Weights of a small mixture-of-experts language model, trained from scratch on English Wikipedia.
Size: width 128, vocabulary 14526.
Training: a variant of Muon for the experts, 241M tokens.
Below are experts of layer 5 (counted from 0) of a mixture-of-experts language model. Rows are named gate (a neuron's input weights, with its number), up (a neuron's input weights, with its number), down (a neuron's output weights, with its number) and show model dimensions 0-127. Each number is 128 + 24 x the weight over its row's rms, rounded and kept within 0 to 255. Numbers have three digits each.
Before each expert's rows: "mostly gets" lists some tokens that are sent to it at least half of the time; "comes before" lists some tokens at least twice as common just after its tokens as in all text. This comes from a sample of Wikipedia text that the model never trained on. Tokens count by the router's weight.

# expert 193
mostly gets: " as", " than", " including", " considered", " species", " like"
comes before: " the", " a", " \"", " as", " an", " well"
gate0:175121118099118155116143136118174101159096108167133088143129129178176148097072103149112108134110180088128151148093121088126121136142125121143148102134131144108117134113163111108161136141124140085126150144158152125125116115137082172137163135119087154120111162143103152165149152159139118143121122150108106132159130138095117096120126169107111152129111145129137155107144153083137084163118
up0:122106084079082122138167110104157123155103110131121120172141133167150143124095129151141123121116138113158118172101123088124124111115132158120167145125136162152105138101131115116106128119152101115099124127158154124110138109132101143134110136077069138144094140103134131142122135137161113149129125163171106088149162144098169139143085121142104127146135079138152117096149179071104092127113
down0:128104131119137126132171145101073152168100202131105093169128141145128170163134112176141115133160138115122117111128137092111107113160112109112125112127150136147141107138151114175115147131106140148129163118146141101125147117146132140106196126093124093136122138140147146093147134130113111158093096134103180128111165126127166093098129129141124110152162125108117124128167111144069122145170
gate1:149164125095139117162142138100102057134139143107131110118102095134146111116102133114135117119107146099115124109109155081141134141138108163145112160144127141158129141169155107132136102104149183122124125104135153150124113164162054139122141113195139134156085093104098110137144150156118118109112110120144132153173121147140115118120142138141090169082098129167098136127089123114109115156117
up1:118092134135118119102130114151151189125113120166148159151148172103088149117165135140117139144160094141150146157143116174118113118107125111124136087115114127095122113088108155125138155155122089131162122131110111124121144113093169132128126148059128127098181144157159142126114123098147131154164126124120108120090134127120146141136117135136152078182168134078167113134158125140166149093128
down1:128138134097106129122081188103140165171127112124074140145139098129157106090148126153188145165135129123126140124155105120130096096083083124132120142097119127128089127080117125106146132097135129118140105098141143148142114119118125131115098145144192138124123108144162137148129153133103115163141139119144146118128098102085119111110143089076149119120077118125146125124123131084183125088128
gate2:103158156125095089136128137112120134084147130152124136154137088087084126122100153129102118091063120157094134084109157078102140122078131123127137134144158122129141143166122127135124135098166097129106082141161120098131116116155146142120141129141113169123148075137135161109142133150125129138175173087112122137160186111156149119118113124121128171095115118142112101100128135108128115108100
up2:113110132130095106112138108128164134157135126168172113134151140094096165127119118164100128091078093167134159131140124118103125120103121155102198090116120102121123137119107118137151152134117135110094163115174122137095125110172144151089134131122103157130129105103163112134142179157114128157154139107113126130141127070185174144165124157125121139105124108120141152134128080137147108149112
down2:117149149134122136139116115130075101128141106130096152139104125110106114113149108134136169137126123106136143135133086135123115141130123077104172103159135137150121161121122122120174136111158073125139118143151111148070133124118135154142079110142124139082140161125101125128114099113192138133166090075102144131108134133146160129144136141097201139119118067110157126156119119147125172095124
gate3:148098112128142149137129171111126152145135140157132095138155141125155169135079102121118112092158159162132093148185113102127107125097150163128114136102111143158124118104111126105131129131153115103106164130088165142096114172128151105107123102134122134102100140176111149128140123125101153104064110159132102191135119117103092107156152134141102107156158136114143101105164082150110148145133
up3:122138127108101083104095083146123084111165154128122116096104095118153117138143172146136127150082098121116126127120146123154121128129149087089152160130121124134152100178139148131121093128128131145149096122157112113149137084174100155135144146114146149145151096098176122115094108160149077108143132109124138110153126149129135151126117105115141155077047098141119150127093147114134110111142
down3:105120112082162167122126165112115120083142113144108136185152155098142132135101093137097120145161130127142128161105098113108168117116116157157148112140132114105113068092115129117144120121160077098161122104123121167127101114105146120147105171118119131124168125137081090137129102112110119139134156145152128125102148090121164162114168134121117119140179119103134115163156129085134133125180
gate4:072102163119107150148138121123114122109084163169146132112137140129098143136137133139093085154134133148123173091133157118112133114115132139118143136118157092187119186151161127109096119135094121151120125121112125138120092179130170109117109178104091123091148112103132107119110122147161109097170167088095106145096132130139139121137117150114161102148117144133100109096120089103113142134092
up4:166090135149130109186059128109123115118127140109122154147115093124192118093093081124160133109127140124086122115157109131138128126107134113154127114117126158089122076120103112108161119184141158109152090126144098155119166122158141126155129125109133117169172122108103115107115132163107114174097107106088148154141108160110138145136132122131141127118143117098127104148119131153152169150151
down4:131118133133139166142135158146091083133131145114113128130162131134142154142126143105123147132127115101118090127102160079108155121151085118076132169112125099124131110142092098157129182145103151114136134167163178140153072141143112079141125171159153149167155064166160097120127135144130150110132125134165108106133136096104112115138106100138115102133109126116137152119092161124100141116146
gate5:135085186145129136146153124135077150118060136101165102103137144129174123111141100122125143155128161113131159126092140159158133128118150104173128128112127090134118137123151138143114150161167124153108113143148137144151144109129109119142104196122095113148137131183134131138121158162108117100100148129156132153084121101124158103151142172120138125081126139146107152148130116084146098093126
up5:118092154117147154127144134141056150136093133136178085111130121136185126135136126141134137133160142110154118116116148155171120127121101105173142126131122116143133133143115156139111148141121146142165119103135145110143129104115104134136108189131101128143144147144115120126121149189105129097135196152172134128102106160126131121120121151134122122120127148166146175157102110066163086123179
down5:128124119169097134104125156123080134107136158184153127147126120126142128084114162145170121139083121119130157106074116145135084157082159139150167120110114135144102160131163120124152131116108162113138088175137158133102157129130125149085158145139134122098115123132143121215134137116134123122079121135092114126145149109130128154125156149113110107096166159118127123081108138127121127139096
gate6:100133127161093117108095147172112137128121140149124138115139146157139103090133119122084172135168137135131114128133121092141095114100127134125123141136133100089061115129090116142124143127171128160092114113072067127152125141151114095133156128099109148131113110126110131158133097049157112087147070113127126160103148170148111108138122113127145124139085121135149129093106111146149114130133
up6:144057137131089147102119150129101160132123133138152092139144122112088091129131135099135161157097090117093121091158133103147128160091118128124102104132115131112072097162108114101138129147099123157135138124127089127163145177166148113093153131116108135147130118114112111171148141095124118156095106133167126146119121157170107140139164130085159118126078112160135108145134092114149088122128
down6:133147134145120130102107123154147112158128164126117112111125128148114113102118139146164115099139111169056177124126132134084151102120173140118095132094152128072069115102127110181139133088148096172162147124148105105137119121135121131159163147132115152132140111113113120132123126124125175119127108160070106139172139133114103111124121148066112094114108141166145116134107113164138123114146
gate7:106151138128145123139103139118105118091124153106111133151123124113141162081113112177086126166156133063145102186154158103146126142117100127121092102135098130124145143134132060133143105107133143158106123125166132132146163135136149123198103149153118149168134136143140141112099146135129099133114140161108155149110147143082128147103141136150105159115104153153112139180102121133124164119170
up7:121148169136148111134126143107103137127144128133105126140118174089102149117098120164086118155147121122152102187129146119130106126131120120120114123140122132100120168104156101120141101166135120147083118162155146113136161117147150100143096161157110150165138095131131120097111188123134102125172153137088157161095177147132137142079124138151131175104078105145142129174099099144138141142153
down7:143158117155140101121119115144141113131091112118125133127147133144144118128106130130147095151123176094117133096164123101136149098125115121163136157131121141121067126132153135178147111174103119126136143154121189105176092101157155132103142133114133072127117143038112140136083130147104150117103079108124086132148126105152129089105116159111118139136124126151109135120122123141154156173109
gate8:127091157121127129082124166129129099122123187151166111104143117161167174137142155147129113168151131121101193157142139123139134122148142142135145128106159130110115137160089106119110154178155121142117121150111148122118111109076105118126156107118093094117097133140141142115122115138103135158146147125117135136118201095141132170120078143085149114149098101092105106110166140153134131139116
up8:128165120105121108169133082147137139080107119128101132142104102094098124111132134112103152132136138120120105108106137149154145137095111132129145134163116126141110140116177135138160129094124149168136096128109077106173109181126179125116111163109156142122135105136109084138143169083135120104121076105170112096124061130090138108150130127148140144093136154134131160148093093148113133109115
down8:129105096123110115133102174156158120108136139139159104137133177174105127080101142108142129146167142092138108151163164141111130082124112173133145098086119150102126140143131103120104149120101170124142165150120135115130139125164117160149099094129146103121095123079088151118161149141156132081175145142112104113160165142147110141128131147121129152120117150112096163131153152133125078144095
gate9:082124151126175122141145119144138153113112130124133152100123163170092109127181153115108149139135127124117129129131167118142146105129149143133118141072145078110162148140153146119087088123155114134135135149075138128119124178119094119138156118099133115100088135151117131098148125117109110112141135139160123116132113122147119072088118072158144122119110177134168137092132113101143115136052
up9:151129119166118111111144117158117074140136079129137113159105131155144094102108073167123106129152123090079158137107108148136072121126101152109123120139115166113120114121154084135145164152153154147112144120151111128162128075141130186167132096143094126151125130095156146130141133132140113095114116100116123115114114115113091158157111152149085134105166137120090143156114133100131143123174
down9:094098139147107188070108107115084105075144134133128121148138102128140109108110134148110134106112106143191093142147091141133139129138109130106130115161126137105127100144123162149181174157119128160130136126155151101130100117120152115108098163131149154134118138181101098139159122117114118160138088152138083151136147192141140103105146104126153128150128118136112094126127180130122150118143
gate10:121121116114149130150129090100139132088138105127124172119107140106119130127080121118115153117097136085131083085068079116131125119125136091147128109120136165134139125116083133126130111137150140146138099100138105147112117129115154187152104098141125183115150166139118142141148123081157114103083107111112132135136136092107141097125130085130123141098134110099130108088146093172200145125133
up10:137120143118116117088105175163089106178119161140133094138127123136148158126171130169152107118145125152130136163167151142122116155124138160071140156129105106123125144143130110138104157147102124078124164165157140100145134114152111088122157126082108106140118082138146107091131092144085158152145120180144110120115091109138109128128153124092126126157124142135117137127082147134070106124130
down10:115125160106110118140109121182150165143095133130138138137137132126099100140123125139120148151118136184164145113135108142103140139128144116130109098143172111089135087157116128111158097139194149135129153132129167101128122124148107120132137127132134159091110143121179134158117150127173117091109117142138124142140144121132079139112116189167144137135113107109150106192132148100149091147201

# expert 50
mostly gets: " began", " became", " Born", " into", "|---|---|---|\n", " started"
comes before: " the", " a", " to", " be", " his", " an"
gate0:131116127138096106108139152115104125135161181091156135126140108160136166115116151141092106094106108108137129104115091116090124159142184146081116154111112135146138065143123104113130093101139162115119146147144116101120156100121107111160114170168138132082156186099132125143143091157143129124121159174118156147146104112073147105122100093135116128112111125107096128132102149138145140108135
up0:088117138108091122111133143099112144103151168100157121138135127160125180094104132114097120099108129120118114089131110143076115163142195149120112145127132145126136091120139133121152057101151155114104145153149144117112149084123091134190134154125139123081145178085122121132134090140138128148098148145132134118113128156068133092127135106114116121098132129110119137131095152169131125116127
down0:130134159145117133134130116133129069114101105083089131105173144162113098105158084085155137139181133135119107135147094140090111130105138132092112133154102108108136122112165132116128127115111201118098161116119120168147105092105167166130159113106157140109158114125142120137138127087082121118151155122128113125130136117111131137160156173133103102060093135126135127117138141093121128109138
gate1:068082116098144156107131148120126098129094105106089100145137185149159118124122111091116111110126118104097101123138123115169151156123153133127154093149158151143138124100100139123104110139115114091123144122163145130139127126129090130125164111112138135093130122137155133128132130107106152144106131107197085125119177156119118133128144095111135133105132147148187129069162094135093075138143
up1:138099102134139163132115142096123146118130101106120115133165156155137146153108106075095185117137116121088045120123142121139144156090150112165122145110142138144161130087141096119091111145132099140082141110127147105144179109142081135119154137146141121094136147117112138140104111163123158157164124138144107157133144185103168133100147131120136119133119137097148141102102109163097101138128
down1:093131071132161128151124124094150133116161122150123112141105158112100153073138089124124086153100169127148113126162141105168130167122114147167135088153130108161136161140110110151129131137129119098143121145132118125121163132150119123134148124112133123145101160127143138092131076131136164165095110120137094076162172171144099123106100156114104159114106152114098137150142093154151148148082
gate2:135156168115134159171118111109149175128149101148171144132143117151102168138138137134152154111098132112139091093120178110104147183101118133145095068112161175139135121153100124131162108124107136128103114121134133096167116187102071133152169105140102127151137119130130137133152130126152098106103080120132112135114156138149154125120124120108144157117165083132109115091117119139130144148154
up2:160128141116157146163107104107110153127053153120177116124153131101082118203151129122118128113115116115130113134129138114129080095134119132110136107163116122104157106164174144123100111161189130123122085133134162121155114184102139094152136127127084136157119138150145107113134113122140127105097134140130130122122151107136127131122120108152133116099119122111148133129162090182116097068126
down2:143098137103103146114117122120153112126138086180126127156150112133152120139144132122136146101148185087189130150108103140145146124128119128121114150151159107069120159138131132140128135183119123157097112116156052125166126126092121096131150144120139142169126144172161160153126155121090146108150131095157127127112120131139135126121124149105139135137148164090162135161119111122121173070103
gate3:135102102171111161144103120144101101164107148126161123159136117086168157126125169149088100146112166120148090146142129175148113139133134129107093127170096137120095113167118109143143185107134142098091171080120151150128152113108142115127134129130071170134087092113130110134122131110148117102094159138117169137112108166119162112166140140127134144132095145129121128103125120104106094133124
up3:140154131108141092130127118093121172106141108079135101147122118142093145164103111097173134148153099115116128133108103134132160153130112109175113136110184134163175141154138142121068095137159160135179123127133110110119127158169144120124135140099098114166152164126156152125138157137134107115154105134122105146151128103108131164123134151101139124114109153117160191120148095096163126106166
down3:117151149135129120113086128133188134102135147132142090099158172136163139102167139140102119106150125101136124115134153133106194086136153112096163138091114154082151113124133141124114154153118089135122170134122146113158144137142159107146115125144145174145143134165095119145151097145147121093124112137111136119144107151167148164107165102070094166143165119085125122110112128137103113105108
gate4:118171172130147159119112169137157126113138097096142080124114125177167088134118130172131110126136096137104085114116113133097115141167151108124122121110153140111112112165155091149092150158084148108100148111124124160140134096131112143131164158138151162130151106155144126154152143107129130140127133179115120087142155127162176120135154113139089123101088086098119123122148123125125183117155
up4:127170167118142131124104162131146107121141107119127112123128108158147096134116149161090102132151122129081087118128111129109121142184139121092093133113152124086106107160168088151095151121090160128110160117129104137139168123127125162150151144133139164132160106142114134161116156101165134114152157175125127058129157143163173132128164118153109122094092105119132120115155137124128170099132
down4:093118139154083114124160126125128142080152166087126154165144123122143096135139140150108140155143184150109128139129129093161117150134126104172061176145130149102137162115153150137130129131088152167150116164133161144093105096171117126080152151095122123142128141142127127150126142114136113138136144115108135112155131148119129109101176115100105091117178103128122091110094138111106148155097
gate5:149110136155132107113119127107087087134111110152090124145167108130153151129080131107152120163089114163110137149148151138125150146147142167120129147101150083113090140098137077147129127163102166139149154125143125149117160154118147148179119163130119120121116153124112114145120130128125127118155094078164094151114115140130133154100100145094160097199142113114111162133090140104133128095172
up5:122124098096163132133113132114192133068159125092170136095107134143114101134159137121134133123135142053120159133161123146152138099101138100183104083124107159128154127147114110105130105116195148113114145128106117117146136103154124118142132121092152100134127162127113125151139111147130084141098154146089146138147152105132107124157145122086118151072140136137152109128169121115162125146135
down5:112094149108092161124115105179149143093118142089121123116116131102099153134121150129117114121112136109170128126153152094175140139158137108098148088176136129083150108157101169133190132125130120082116143093155139112152097163125112137103140153120129146125132134139056186128126127138148107112133137145108118113118102144149144098151117137135122145137113119123156156130173137115068121088101
gate6:098116144165136154158140181130160127165105107145132133145164119102111154153153159116163125151069098112128159151053159174155134102107133106150154123110142110155141082094102129112130128139124111155160110100127132114117141168131155121107120120165125095102103151120131126112092123140109159134148087145122121099134113097139108143125112109120141137139124086154135082142134176140141146077132
up6:167129113138140090096131141144113118148132099120166129122133136086089146148128116119142123142101181115119113150126143114165142131116145114153123124127149124141146101132136089103105109123132124136200160106097103101141124154197119150110144167133142125160134146114107134129140131137125098166173102127094086078144136123152106154121062099141153120100127101136144068153102122136174132152137
down6:118137164128184120172110138111129145159132114122133133114127129091122108121125093113109117119061151137116127109089115137167175136133136099117169175154110090126146118098096075141156174112100128125113131137127130113120137071182122154139119127163104078124130119103169093121078137138113135123131137121104172115135120138148120132123100114127147157145142135126137142189096160146110142144156
gate7:141144106146109167158117078078128077127134130138169136130114175135163193089140104119128145179120107155099128156120116104116121130128178122100090138104088089162108096144150169099132166108123133133095134156145067120167107102123090129146106111103081124104126099117120136117099137136123136115125151098129135158136105122124127102115148167085138123133129102130118129124123145122148111139122
up7:122128125123147099080142171171127182147138132121100133117135091135119053149141153122127102100115155095156140099141138155129111120122099123137156110157154161100129161130114074170128096140134112109146112114114194120061149145124174139125129135158182154126118134134131119133174113120151141160136118179118122086128142146121136118127096098167096136124135148116132138136144116148135129118118
down7:112108102091112158162152163123134112135115137162132143155158151160153135098115163117094111134090153140150141095120132167125141141159118130120161145092143080115133116103108104159139132156155160128126113131161087137195116122151107075151119140122187140163123123145170171141162115142090154106140127120126132120135144135175112117118152156116126079161102139120112108164163113156137146120118
gate8:088136126108130109114167189125153146131159139094094130098069133159105077137096094154141148129165110110166121129091109105166138122141110126096133160125148122095131141095172150135145134132122118144092132118148146133125159112124169135144153168111127104083155155103167144113132157135126127133119143109156156114150109133130105141120154114123121113160152129195131099123119107097119142149188
up8:131166133128123116131124120116096142098095088158135097160109156108140128165140113132085126084134150149099140131109144126094109117093131119124184105147117127103119106144084155132150126110080136149188120150113115132164073151143088110131107107139134135202152133105098115125136115099113125103106114133154116130119086113151132108133112127154143118146152132073122163139117108141104111150064
down8:094104128115138122112130145124126134083121143125113148102097141097156139136108106170091134133103088141112142122124149128151103158078129149075184108115155114075139148136151155170160170123116096157114117144143096128170147091158125104145112125132135133112127118124143113152138161092150144124110146146102134122105135126104130098102109108139136118194127154128081087135195152154118107131145
gate9:135113109091123128103127089121135118148100149087141125118131166110105102095154173130112151153095164081145094160159119134149137201118135142165139095159116076115110124176100144140163150126095125126126109103132099129117115131113111132156150102144101115161143139125106148131110142111153152153113140144170127139101092172124130160147138101080154156142160120149164126149151177108117131110129
up9:135129107118173131125137154111135154078163120116147085118093133136091124156115102153120152129173132127071129135131118107149130134115098107163128157141126131099103122137150111120177104174125141158074148144093141095139130140066078148099137145150151129154095122126144161115137132143145132130128163138186130123125130107115109157113148164139111094163157134126108117155120116123149117067168
down9:130205111123102123160138103118134090125089155158151117135122123179111141159118114113148116117132111075148144102112151144130151148115153123129113140158134190123175090119140113121138125131132129128117082111144147114152112153171124135106108133126164133127146155097103138114145127126106126121083091125082154154136162134119151153073115095166132174153101170128121097141161101114098148138134
gate10:105114134130136145144154125143158041138155126135112151103088140110160169078120148131167086147112145139139175127111154187125119139185100165151104118180132187130135128082151157161144173126110137141131116127117160118136135135104150114117109115158149120134137091122127133137155131140129130113142118157130086188115129131154141131110129115146153125122135110131132150123158113129167151131148
up10:113115082139104128100122124141173122134175110131148119140148150177138155121139120159176168108094108159140114131113161160117081129136155158166099136121123105109151117097137145118091130128170078152151098119062140122147114143118159153131121111126146109122106128161096138102135161146142102138121140097130147113134112097143151160122085096157133126125105143106136129144089111112173103151183
down10:113132105157136172125154123120140128181146142136075169129148140163106178084102108161148145124108159133111137119130122125128139119156127118109127131136147079107108123114127150119118060120130127129165129130130146108170090100093137139087108116106129129111082134109111134165118125115079103134109103156115133110152083180167172160131132094150117115120110094134106095157120085119145121155133

# expert 90
mostly gets: " using", " used", " contains", " constructed", " create", " containing"
comes before: " the", " a", " an", " The", " been", " two"
gate0:098118130136141107132147149125094086076153140132072088154164116122125132160144142141104111155141154092107114145166199131148107110159109125086073160097138117119102125119137127152127131149105083136078144149108117132127140145137168126156121140106109152145153127121145145151158118107164136073127156151120187118165163122096106142134147109118124131131104095141109126152132118149106131149107
up0:107106096133173101116132133126112122090149191104094118134154134114127137154154156163121121152140141098134120134181154162124130123184130134087090141153122133131119121113135099127127096158131088142058127156087180138133146126135127127133115148101076130159143138119134131127137112129173116098127154144111179126160144158117110095111135096149156107155088104126134164159129119131104124169107
down0:118170117097136114118145158109161125150113196148147127162152101109109098155144119154151192131140129123122129096117130114137124148143138106148123130141112173154115144125142168142137119115170156152085114157091158111120154090142138125143190161138153138095118128121192102154127137157155119122118131118077125095165138135096132104103096092118134159115140129139143137151098138112139177143138
gate1:123135052090086135099118121111116111138073117199140143163124176127158164129116111135145115111145123115178134085144093129105128128102103136153089117122127170142102140094118137129128137079069122091136113120111114138120152159156122146111159115145153159131129119128142118101103138126151109140152116094117073126120137129104120161111136098103116152161111135149123097139093127115149101142141
up1:117102151141179174135105119144122110116135116141126121113119088122100141107165131122118095173144175098134124176162175123143110116097100106126152142107140106159130160149099103142138141132095170159077150116095135118187103109109160136114148144106098145074119139101156118162119110153137091133086107111163141144117105135105114114128112145137086138135141098108130111089142122104129124102095
down1:160099125152115136170133120132132088108114064118143133101112099127122130124135123143126123103128139114120139163106153105134100077110152157118123153102153107118106125093153095158110162108134116141100157106128167125170149143129106120111137138114106136098108092146111144118126141168133129121079086195088114162121084170117163146160128130173115125094102133095156146154129080133135150108107
gate2:153112135125144098124134140133117126126109080133149090127130163160185125142112151129181122120173104100131157150109096151138079113162087105123109123157125140108132143128118175117108155159177152132135134150142121172145109152106091140109147115089118136125118153144139150146149128152093131106099102141100184103088060137143137115133138117132102161135091170134138164139128122143161144134120
up2:111133104146134070117134133128104176107092066123138140141157138139126092145091128115117093168147145141166094150121107136120085150149116117107159123140143125148179144120152178109125105147167081141117109111127150154136159150103096116122124114142092108146143144128084168114090111100122113118091125137141179132130091154132170138117102124139133139156116134103082133147132141103146172145105
down2:123108114136153110113129153112122135134162086133113133116114091129101095135133148183105181156161125137095161124117127147134093101120138134125161152091119138125122159104151148165129138164164147147138155109110119089125105125087116138132167153099127114143129116160123117128177124089131112142145143136135146113144087095173148126132155161139109179177064106144109152128141117177179110134127
gate3:095133131146131196084154091160103146080124100106146145140134150148121136133100102163139136128076105097125101107139121130165170165106101133142096101144084154116119115137141149132107127142154137143116089140140119093144107124136125116111122138077129104149161094145142155168125180125093133075122140135129132140152173107101118089144099076131135114149141125133111111145126154089127118100144
up3:162114125109114070158100170120149133157145145129101108109121121110130128117156132088135100120193137156155131141122129141104093082143142119143147151127133105137131125135133119132154117155111077129124157106115151203116147133158107134129144137176152133122100163131086093097143094130145136177118093124106111099115075136148130136117177152140112137107121107111155158116101083165134128151114
down3:141097116099103137149106124120113090084130112107151117127089174107109157120136089116110138129122089101145121133124131135112108135138134161116116112117152167103124092136132116120135101089143084141158138164157116081119123148123136134139090120185120175090152126157128132091125116137126144091152143145137124126095102125157137114170111110136126121109099067135146159170127179140097159118064
gate4:164099083088134081127109138129139125149122130122140149147114120121127091112110085078145168128148110081119141140123105126142128170146135098130080097164172122091109133119108159108126173094136168091118123123125146121135154099146109111120115129098115140091125107121108120152133139157185161129087124153105146117093132147118118123110145117169165137167131132161145144129108136110158084148179
up4:137133108127130103107118119109135089113087148133152172145114101157139131150127109108153146103176133090138148174120093162135110212116126094155113085130160134104109163133098134107143143101146143121102130126137153096150151109123132126120139094087121121091111149124112106134130121167188171119107137140122133131112142135134129136072128142154150124131123146137142118117123145144170092143207
down4:151135118130116113097095142147107103133117128127159163117120126133153122127074073127124134131156112139140102095140154137102138124107176137135116134141095164086125101092132130107121142124088104132087148148094159118088081078168088099091120129160142125098103154094115118094119131138126157149163110115059114119120154147100161129124109091114115111097166143123095125100168126130127117118110
gate5:133092124155167156093106135124095146149143102074139115069142137146132139117174150155144136147124137117138120135163099089166153119084117132144117095122102121174112074155157102122126107128123161104151140150125111134142058140135111134122174160130109101124123082092113087104138131140130116097110101133126125142119091128115099106138118184145116166135138136084126106106122141130138089123144
up5:096142146127083091149142126126182148104130149146123117175104109138094124143110087145123146138127123148128119167100124111115089120137100126109161161092161076094124163131117162132119147123116075141106115084133151129153166107137144116132114086088140142104139185131151167137105124135142148148188127126121126146131142122137165139086106091136134077119104126152142142109136131087118160153120
down5:112150156124149128169134146104163095135115145102112107158132158114155105170162131127134144167094110141125127157166083157063107132154140116124141168114148109110149151100142110108145126108129113115110140101113113093091107087147133138129118159175121154131118161159117113140152141089174104120138125103129138091101168146132119088108124127144148118104072086163133156089135145138142100116098
gate6:110129127102145178079160156100136098135120073144175131148101101125098111139151151121182120138131122109123123144152174129126112095159123144143117147115168154137110146122130136153134117135145123126191080113116151095113144131066150132110138150137108123120149121158118134136155143158127150142147174168122156118142137133113131190135152093091138156126163131141145145159123094098144090155141
up6:131139096148122113153112088160131132096119158112116150120192141123132176123119088159077122104142165115120125084142063135147155142072161094084123122132086133154150123142108101102101118119116139126095145136136106118134108149169126139142117092153093164133089115090136132105093126113143101135134107087136121105123128153132094097127099164151128135115117135106119104078129168126125140120121
down6:147132112111106179162100150077089172098120126152103137154123137151161141144193144104111171112120105112134154140116122094094125112119099127116098121106184130120148128132126128096137122124136148144072150149135150116144148137138126103162158151097132166127156179145108102134136167123112120129116120105102141170108131134115139129107098106162094136113148101089086155107099160102136125134168
gate7:108162171144153161096122120169084132132141152141129141097085135144103178136166149130126134162139128115125117186137090124116113139142188111127143151126150103110105147139116120132138106110156111118122118185139151115151146106163143127116102135075148114083116140148131056092123108133130143139128146166102143109108129168151147116159136086146097092128091120124135124163105116163134132137146
up7:166094105073139095117141147100127130135130130129122106137151129112146091122073105106116118112133160154124120083166146106126116113119065142134140117123138175116128110129139153143141128107127145099151126102131138144112103140091112098146159110197084116135147131081131186195120133108146113129134116139132099144122111095126130105097162152126181156126159135136144146128167149157136129137097
down7:119068112150130133118140091158099138100083096159153164127122140134125128075092123127159094111111103135137158135121143160097161122115113142119149141091115117152128077110167099074149155139127119152093111143139117123140154172175126106138133128095135133140099101154135170126139133123152128135111121133132123124131124147133143114106113133096173090117118116066146145100170181115109115082135
gate8:130147126084137141121131124142136124173137130142132129137143135136141130155114145167116183125138110116131161162132093163094116116167079100148096181148102167123123095084113157091190129131123138118121124167119147155104140141105069125147161196149122154103131095119149146135141120095156141129139166142149151120137106128136149106106148131117137147142170148136159161143134166174135144133118
up8:109137127088128128138132134146123132166145111133123140162131152153119158152138130143140167131106110099134161160125102132103126117155101116172065184121096168109110091101089169118190099128087130125138144158137140137104143128100072138169150201146117158130119102121143122109153135091140156121127162123136162124138115121122140132112147129134127128134172139149152165137112147179129155142132
down8:142137105158084150158107110148107138155114112126129154115140091135129085111164144090108081161105106166094169100156122127102108157128116128153108112145129091145094111132127149094134135145144083162124135129096135147159155170123149116128102144158113127116126140111108103148129145140132121136131114071100166168110117166134157137106154119054154098147134119147172115136131148094138153090143
gate9:077155103132095148144134141140112131153130085133161095138141103151075130176171111116114110130169118076106129131114134115219129135134150127158134161089133136131112114128119097155118113178154114081137154122129137097096122116162133164106182145111140108114107146133137101094146115128130140121140116132160110108090127137107155108130113124126131131116138132139124070122171107090129114109123
up9:081158096122070128133140123158128160124138069138159117122146104143067105153158087122109110135170112093084111118115130098180127120141148136167131173101135138138094120100128074160139113170155107119125171124138139081116132135167125162131164153118134116130101136108140123103137143106117144117166122096167122129115135112102139125123088131132139100110134124137129083098154125093117127116121
down9:161120163106102124108127096140132166124099133151104141131117119110100065120118116133122092087100150133126141145121130126151091128084116171150140126147149152145090137169157146129146059123151135140129122147116074170098144130164172125123162124070110119147125178126109157115129144115118099129126105154101099078096137115144170138132133133118122155101107167114128129129109155163104136119103
gate10:116130089121145100127114121118161175090151083146145168112179112106130091132128080167095124153094156094107089103131078108105108110158140109136152141120122097120135121148128138126119140096157132112158154086095126179101150142133131119093127134121111167147096153117080179116132160129098120147105114150151161111115092142117080104130134150129140142153130127122113135145173147122132143118106
up10:121132156120101150143139136140103142157119165101086109144083123124136137140130177068179152124178085142159127164138140147121140151107133137105087128117136150119143143099136151097152136158114130143084082140136128086166126152097152130149128124164179116118144093131133084169119076108161128115163127131114096139118147137125168161122106096138118149097136139130123148120093127161135129117159
down10:142117124127113181103124118128122152126103105097162133142148128143151133050116106109151144099120132102151167121160159114138155106153116134127125121139131172155130110112128146121147121087104115138134165107159127141121149137127104104138073151140111098116106076142154145162119132147166135129109123114181068088144153158129123129113154092124105116142145112168129086143176155081142119149155